config = dict(
    n_experts=64,
    optimizer='muon_variant',
    doc_mask=True,
)
Below are experts of layer 5 (counted from 0) of a mixture-of-experts language model. Rows are named router (the router's row for the expert), gate (a neuron's input weights, with its number), up (a neuron's input weights, with its number), down (a neuron's output weights, with its number) and show model dimensions 0-191. Each number is 128 + 32 x the weight over its row's rms, rounded and kept within 0 to 255. Numbers have three digits each.
Before each expert's rows: "comes before" lists some tokens at least twice as common just after its tokens as in all text; "gets" lists some tokens that make up at least twice as much of what it gets as of all text. This comes from a sample of Wikipedia text that the model never trained on. Tokens count by the router's weight.

# expert 61
comes before: " the", " ", " a", " his", " their", " this"
gets: " in", " on", " at", " from", "it", " In"
router:100131147103108130175180142094110182107122140123078150071148108147126194139141085109126165096096168120132100095061090173145163142067091171110140153104173159103131094074080136154147165160174113127100162178136146129096214188140120135142115148150128090150112189125074112172072083124100131142171114165148122107129114077151112119089130135079074141108135150108123108156185113187081153146091073173144191117126090122077125086141114072092091091088059154125141138078131139132183101112114138106128119166133109101116114165168105138125163187102139116154095085174059136136147157140091113098
gate5:144132087167143092100112211157108143113047092091177100187163118179173140141145150141116140135148188083104179131132148145174121188055116143064123104153135120138185148094121090130142129163113115121079091199093108108092091158145153118106123143088073096125080104115122089153153090097120129157108100078142142077121123140175147138105126124124151063141080195110113100124134147172150135133122131180130175103129183139138142126099093111132182171128088159123135125109174078110154140176140113111101111122124150103085094068082152092110136103134111168102158154120172135130064206138215111133
up5:118191056110147144177156116099108143132133128139139101109119165077156107165141098141122079106113185180122076117183109124144133097159149101129082114110100131171161120167150154131090088117212154136160105176134111081123076132164179124161146104143128159157169123119140104121101112125185148151144123118092104160189155130121158125149142111141143056110142096158130155135116105134126156173156196157186074103116104088076097120094127133133122086133134067113114145156131176121147138115149172154096140123104169141124141152100176095118098112188077124052185184105148100054119047072087209122
down5:118101114121140181103078153096151191123104127127171047188102151191167087118165097126119152182133082074113176158162133128122122073111088158167127083159113156135144216107148132117104127108153143110133105118148124137100091115146105131133103133142129156154156177115114106158161089167136158120171158099066090165137110090180155128076138130072112179171098145103092122112092152169110197177179121077103103071111070150145148145141097119112101099061132201163165123101112125144118111129102194116107115164133164151091124109128183157153135129125122125167181121146136186176190148119139125194

# expert 2
comes before: ",", " and", " of", ".", " in", ".\n\n"
gets: "s", "ar", "ers", "es", "as", "ies"
router:095143116122103147171116126083134093082143101043070138115153107127181133158075103161155127171176169129187129118116089139132110116145038125142151148103128118103102156157144132152139147171119117092141203179155094212103178142094100117130128136180187119214158138136152090160107137186132153080112107148139104136149084116190106131128137154075106096137092121095148133155157150153070174104149100105155147126132086148049085086111132125150096130137062124127118106098183142142113103121122109082129130103133124171063126141153120128082166170066086175152183104175108133145167175128105123162
gate1:119138168128110094104108076134155116183125123070059078101073197142185158164119177178105171121139114101162170116071139102153090154144087076081101164121166154100196114166139084107126066109117096138117138185163116160073093151078157124142104100132185184098200059106135124103141159143159125080175154137140119193114117109102145107128134146110097083153148083121174137161102138154181170118123120130145143164195130164135129094142125167154118217091119092115134139171125152116138139149120116128105155161134131128155169118116102134129125143112089177114146049123080091120149070136124090155
up1:120199161112157100096061146112139121117125144131113092124084135055203142072083118204104100197137068155195113151167111136148161145129140112056078089145149125137145165148151102114160180140129096139145189117159118064134129114096126098060142068130163139165155086129100061167086155102148107074147169104129129168196131137072164086160141125106072107115101134116075098103129128148119113131131160185155177175115128136105159139078120143087119187182108100122161108113151133081110125117166071072083138111146120138127136142121151131101091140087152149099147107152090096141130102149120124097
down1:144173152215136197130084128163115083147118182134134145117095152105113114095152100089132128138105179127147187139092101126127127094139083125159130123083066154137066156165115123109158110090086151149146073117045119095163186146148134139109142128152122133097064126137101134085099113085084164100108154127156123158135144073151123142134102146134129204125129096037126093118139164166073115196116144059140127149147085148173152140185137073124114133147102127103169139126141096133104189081130185142140125149142092108090069138166201132173185170126095121105171083117179100154134151125145106102

# expert 46
comes before: " of", " was", " is", ",", ".", " in"
gets: " that", " which", " this", " It", " This", " who"
router:083076085126126123138153127077116139124134160070080125110109111149169186154151101139098143120128199067141134121124137165190113115094085158101142155114086158090110137141102151138176162111148099080135187185129139153076223202160115150093167160141167099117127124116143099175131119128140090079139079149136141139155121137137130128114174136128084127073060126099148178135139183140083129133112136143140135095124085117102085099075079104082119123156077162164093108019123121098189100099093122139159169123108108136082097124190077132112087147120099112156176138151111143144174186103116098143
gate3:126093124188125160132143133118101120084195122158110138147152114119114111135129144113125176144121108119196103175167126102161151073144145118191167111137099173065123109160097166145219176114139170094079130131124118122134123135129101180154148146092142161107171110096078136182128181151171093079169084144172095115141080129101134096133200137145054130150139086130086210099112167118124082088126123088121139181131157138062158077106136068114125120147091108109122103056162129126123189088105123151165149159133125181117123107164120205130141160146175095117171147094126093165192139136127114143
up3:122173085167166128122132118144116145114188172217134130162108100125117166146161166077129114123104127131140134191084139096075112141103163135152165045148113134085073094087070152136129086107121158101104101123120081152139131123151122178103179101140152128092076130106140107145186105138097140173131134078133157135086105135109147147104104083115155156116188091127184168105154126239097158170138109109148103115112072120105156170114111105168198117107151083102138141137152143099118167131121122150113102080165160101158131105102143142086104023152155146131139149103076066128115188076097165126
down3:091096072143153099121174126083134179158135120204112117095146189108138148165076119103075108133183134180159119088127134157118155142118157140149111113162156165081095143146137122179093121107162141121108148196131169116079155137124152089106117089148171175149203101174119092115081129157119190085112119196123078147103167138180135132118151162112200175130163149140102139189122112114195112113087107171159112106141121124100181119157110162113132139098156122065130015164067180147166098125130143132122076136149119078122153167147117103170095142149157139077137104145162137130171091110127134112

# expert 48
comes before: " ", " —", " S", " L", " \"", " %"
gets: " |", "|", "==", "===", "===="
router:064121123096147166162165078080142151110158148071167124095174102148140115178164095103120102145114183114161099093155067115139138129133055121103120126125131148127133158081127188091188188150172133096106151218178070094077177135081139163102118150169171117164158147142120074227139124113114149116137087132138149140142106151144113137149141166138053151102088148072146119121145135149119173094109103136094221100126122166123137146117133110122130082101073122154100073074166117119133148146124164109140117167125127148137189110158090151107105100158152113154137119163126174152086172129110148058
gate7:114115105115086185154103120142127148145088145143106116121135105144123108149080170134100175167106069149126154119159126176140130100131112120106141151081120193127138142134115084097139160146150109153119112120167126145142065156104162093154074101093192090128098114154158133162161170124177133112103148147107217135101151150092126114188083074128173140085154136119086169118109165039084221171083162141185125132164131181099121081134135090154155033133127142140075050122146095119099079143113113145114144077119121165147131155132119134169104193131145055138106094110093157119111166149111141074
up7:121145160127147130153182142148159150149176144108128104104149146098128112147121122134105148097143165157178082069180125088115153141158144074154128149080176077098095161154129232107136060147068151191125070102131174145124169123177105198116115110119094138110097123136147108064140130135127151193137138096183117121172104119123135161100135106121114139138145096067156132136141117167110123161138119153149143028074148164110180163131116095164145151123107116160136145111151117116118080081151188149174121140058116149086128139159116111198122122106096103187076090107120134108100153163151046070
down7:115164144057104075145106143153152216139128123138148123156115132100128152141050136015140111147096114169104153053107173109154123111083082153158167164148167158118129169173085124096121162145131094110157131076164160079152126115151084129157155106107115075141198154120108110160127118104099092116101112143141181095104152127173133174154138118132132137138111126099108156113118157078124178092119107150114141177102147139187158106156139081108083088169139176087176130107136142172120092069129112139164139157172184177147148135144147085163074163155048065133097109139152133151163132110119186135

# expert 39
comes before: ",", " and", " in", ".", " of", ".\n\n"
gets: " l", " sp", " sh", "ation", " trans", "ment"
router:093132120147115138124147118069074186131141120089095093118090091137167170141124110108107152199172130117161143055134094169151120099110144150154137114164066159049137116168157135135137155146145106104143140128190109143064175171126125142073148172125163159152144156151104128181115114154148116101140087179143113104160088083199111131077147193131082119098091142079123116168179149213100083165119136070176152140112104138107135123080100119161095104132125179100087124107158096091188167139120111124169141121122169121088119159078085135131118106149108179174133083190103182148132163076107130140
gate4:076070146121080112157099167188095141049189125169090097086181133089117136131179104146119169121187138143151144076116114138126108149079164104136136160138147146193140183120098137139120074174122124120098105126113175130115160103148091153104121138094147128057152120197126163093129109118128126069114102137150034107140090139124067179113177151079128122107080152137176141141159119125117158145127135080111179109100096147143126134092203097153088096184115124161105132175191121139144189133107083091133119150187094152065119129098161176095077126110154141139156152178136148159131107157116139097
up4:097136101097090148083133173064122113110118104113138121092106149069107135143088120180133082139140153151121141099151083132091149111131193100133092166170192095173125132102164206103151149176106142158117117074121102153173116177104155168141124166097124210076107124185091141201139168116071142106149154061165094095111158139098124120143129158123127091121127126132153094147146097163173070137158138151138134127136108153197170137126158147160119137168132148155105048165167147102145128145172145128114133114128085144109094144108081097114160046161117039095109166128087150191110085073132113131
down4:127199130187165144146158130141121146173142112093174123149130201096147090097097107096122158110149075137141104138138115117132147113077157161154125105169132077134090121216106141102124161123188172205129067128091105084163156156142119100135130142142132121125170126094128111135201141173125132163132084158095074121168100139156142115140166156155160122145080120122140143113119070095131136127218172109116149130070148110110108095104141121163116139155183165105134149079067093100140101152126088240173125073098097143089103167100089105104099164112165081107072140147118094163124143128067100109

# expert 17
comes before: " the", " a", " his", " m", " b", " c"
gets: " of", " a", " and", " for", " in", " &"
router:085097168172112166166170185123094192103173145077101123110105110157150114143159106126126119161131132132176148102048107142140177184104089148082146158155107176104123159098089151182149150183199155092150199169138089135110119155124151158122185142198145130145116116133186094152129085141130130136159104098112118128155100101133114106085153139081124110108125099118172164144201139145119131173115137138070154072099109145070088102064128135108170122063102153147070085082136141102160117104104143087190147172134158165131108123130125134124143114152078147162149172197112124183113178100139091166
gate5:117149133156181132120135124130145129099128173145089175179120164129127174165100170119071154164171149081100160106114086152090191121140174124156100089207103107120067124127163124202151151084049080134129226143155173099108145075137167121136102095141148181104115142141116149072102065107173097149133127120170173112136103102132175115064147179133126127125155134139172095134139154106112107106180119132133126091170115132117090092105145116174105152103130084084060147119121107120153160181117099083143178170094134104148109104145121138192124160106111190157116146191149100177133080088108140146
up5:144151145136135184127145128109071173179168130068110135160107154138100147153117110121125189138155157174135122133089156143183094229082187141125116123156137096170152202141109093141119162129160165170139083065172098139113114193094166139062113153136092134103150100075045102109092107098104104149119120123083102196122155162067105143077121141132079120154165105134123144128139120130095131131126096125137150133158079131124153126150099150101144147163131180137117109116111115045068127126104130106101123085093163119132131086170108091113057153133141180082151140162085121214096144132187129105
down5:124098197114134208116138142176199100108105112087178125095124072110097078129182166142142077090118094230180166113127116070126133157122106122085100117114091167099113084123105183087141118120134125105157130074116102111132139160136160132119115128127151110111130169158161119054142182211123122073196091166192099133147131121105095131164164176111119148130132102133117089095138149107193122118089132125099139160102181137101127153090111168149129123135178181150124129132142085069151121139129133147116105136119185128093192118135160112067115123168098147084137178088141184136162144198135129118

# expert 30
comes before: " and", " be", " the", " which", " but", " a"
gets: ",", " to", "),", " would", " and", " including"
router:105084114126134157151134113117103171107074106092097110093183079159185107131077083126132194139145168118128040100139173081151100135102100179143146137132119143109098155061108180179166157143129111110088186184172094184098151154122137157087169141177176097123125145128109114168060132148129122108195108152161130123138151115120144141097136158080126131068076141080132106148191192153119116116100106123111159124148093163094088131062122133095096112106128145166113111125135145082148098118131140094120207144093158142134142130116124157105106127150097158156162094163155167192166204079178090123
gate0:065152124129122148150129105119126079113132108175144139120137084154124110201155135089033208104146146096045120100117139124171132068089142068171085110118120137133108093075117115149131108139143114125118122152146148093126137097106133115145149134052195066171167097148094090201103149081080142083104148091083141094063173176114136101137133129093169135176171195107134152131098105142121143103127190175118096109116125150147157116136136144124136142087137179167120128157200127130142130102162108101103110138112119134144188101093084180078101109154093063099168196104132114148121108131123090133
up0:099165112136107144122124166086127083107150145126164122095092205182190090087147129165089138171143149143134143113071188124103159136132133109148164140143109096115130133202122130130156135156115107143180101093119082097164099071124177174116176137104165135081107082172164082155167108112134051099176111154095135106172135118160149167193061127126135091204163153199146173084134056127193102127170155118185176125164139097144125093111126114124164135148086152136162126130130142145105169154086110173100135153145141116156174113152130153115146140123106118079152186106114080103136057086139154160
down0:110110118128219147157127140140141125109127066132105166115167135115102135066093174091104113127162051106141140083097175177103107080160161162105125133154153123115143116080130157083106162126060119167131140122123134112112131146093106091178108106124142100089132132089071119142119135098107106218140146046140178072132140155140048109136099158090139139082119136126108157113147117171109134116130119081117107131096069096073212113171173123110122158103138111119109166074141124116071108144114111094097123154048144148096162100138068114099159083121062071085138125129156147115139119088201093118

# expert 38
comes before: " ", " and", "ission", " UTC", " W", " D"
gets: ",", " |", "m", "),", " em", "n"
router:080049125165151111145114142098119139114079185102088098140108071101166120159122089130115142188124149103137125099103114155182146147140119176091129172155082132099113087146097119084156164175129133089126164218183127108095168130059179164125116148190179094126113096106142102192112071152107149140198140183148102140178103149138109102130149149108125141148089110089154132153185102136125107176124111137090136104098113163065074099125069089115136086125082149164151074134167125154131141121126100078165165158165163175103085120158149161095135123125096082138176101178082173158113168127145118149
gate4:092109109108200148148164161141189102089104098140132132097157100110151076101169132103170109143153107096118120072133140165143112114157140138091168066107137124161098082089158147149147155129165178138141112095097122138203159109097120133093151140222144127174111133113167088118090133149093108133162149140099159158079147033209095149134213152110117155113086152109168069123137140110100123159132135118119118149113154108135111100101000068129121165166111190149135144133112151199154133105150109154133146124176160131161106106151161135147127153086094097067156120103136099143143144154101150174
up4:080077142144064154126079105130134142180140170095209158116194043099126197150123127144096086156107125153125172114127116154189186145095121140136113142135140094096083124127115123128142121126046099101070159128115109213133162109097123156170153143080135136106142123157133151165088135102112166161133192123105135109138074093091143108120160139164161131115186125175126165159113106131151156127093100096081059108202128110120188154120136133110127100108188095116104141086109134184166159113129114118136219123101119100125163154115046163155103174142142097135108124129140157164122173107103142091
down4:151085146178131088173102112122149101101090122075115149146104127123155182086120076093141153198079130173134084157106111119170102142093097130123183146143134120078094112101077139118051173101095168000142172156136159193148084145094131114138088172127123170167151139140135074141130105145103106118090130152135189137092091113180120184129096116162151169134138131108128110110111110170118151137120149115142130193122099122112138122069106150111113153090164118136129112138127077130140069104095171176150149135178194109087122099149068115115078113139107051148133129147183187115139128113152078129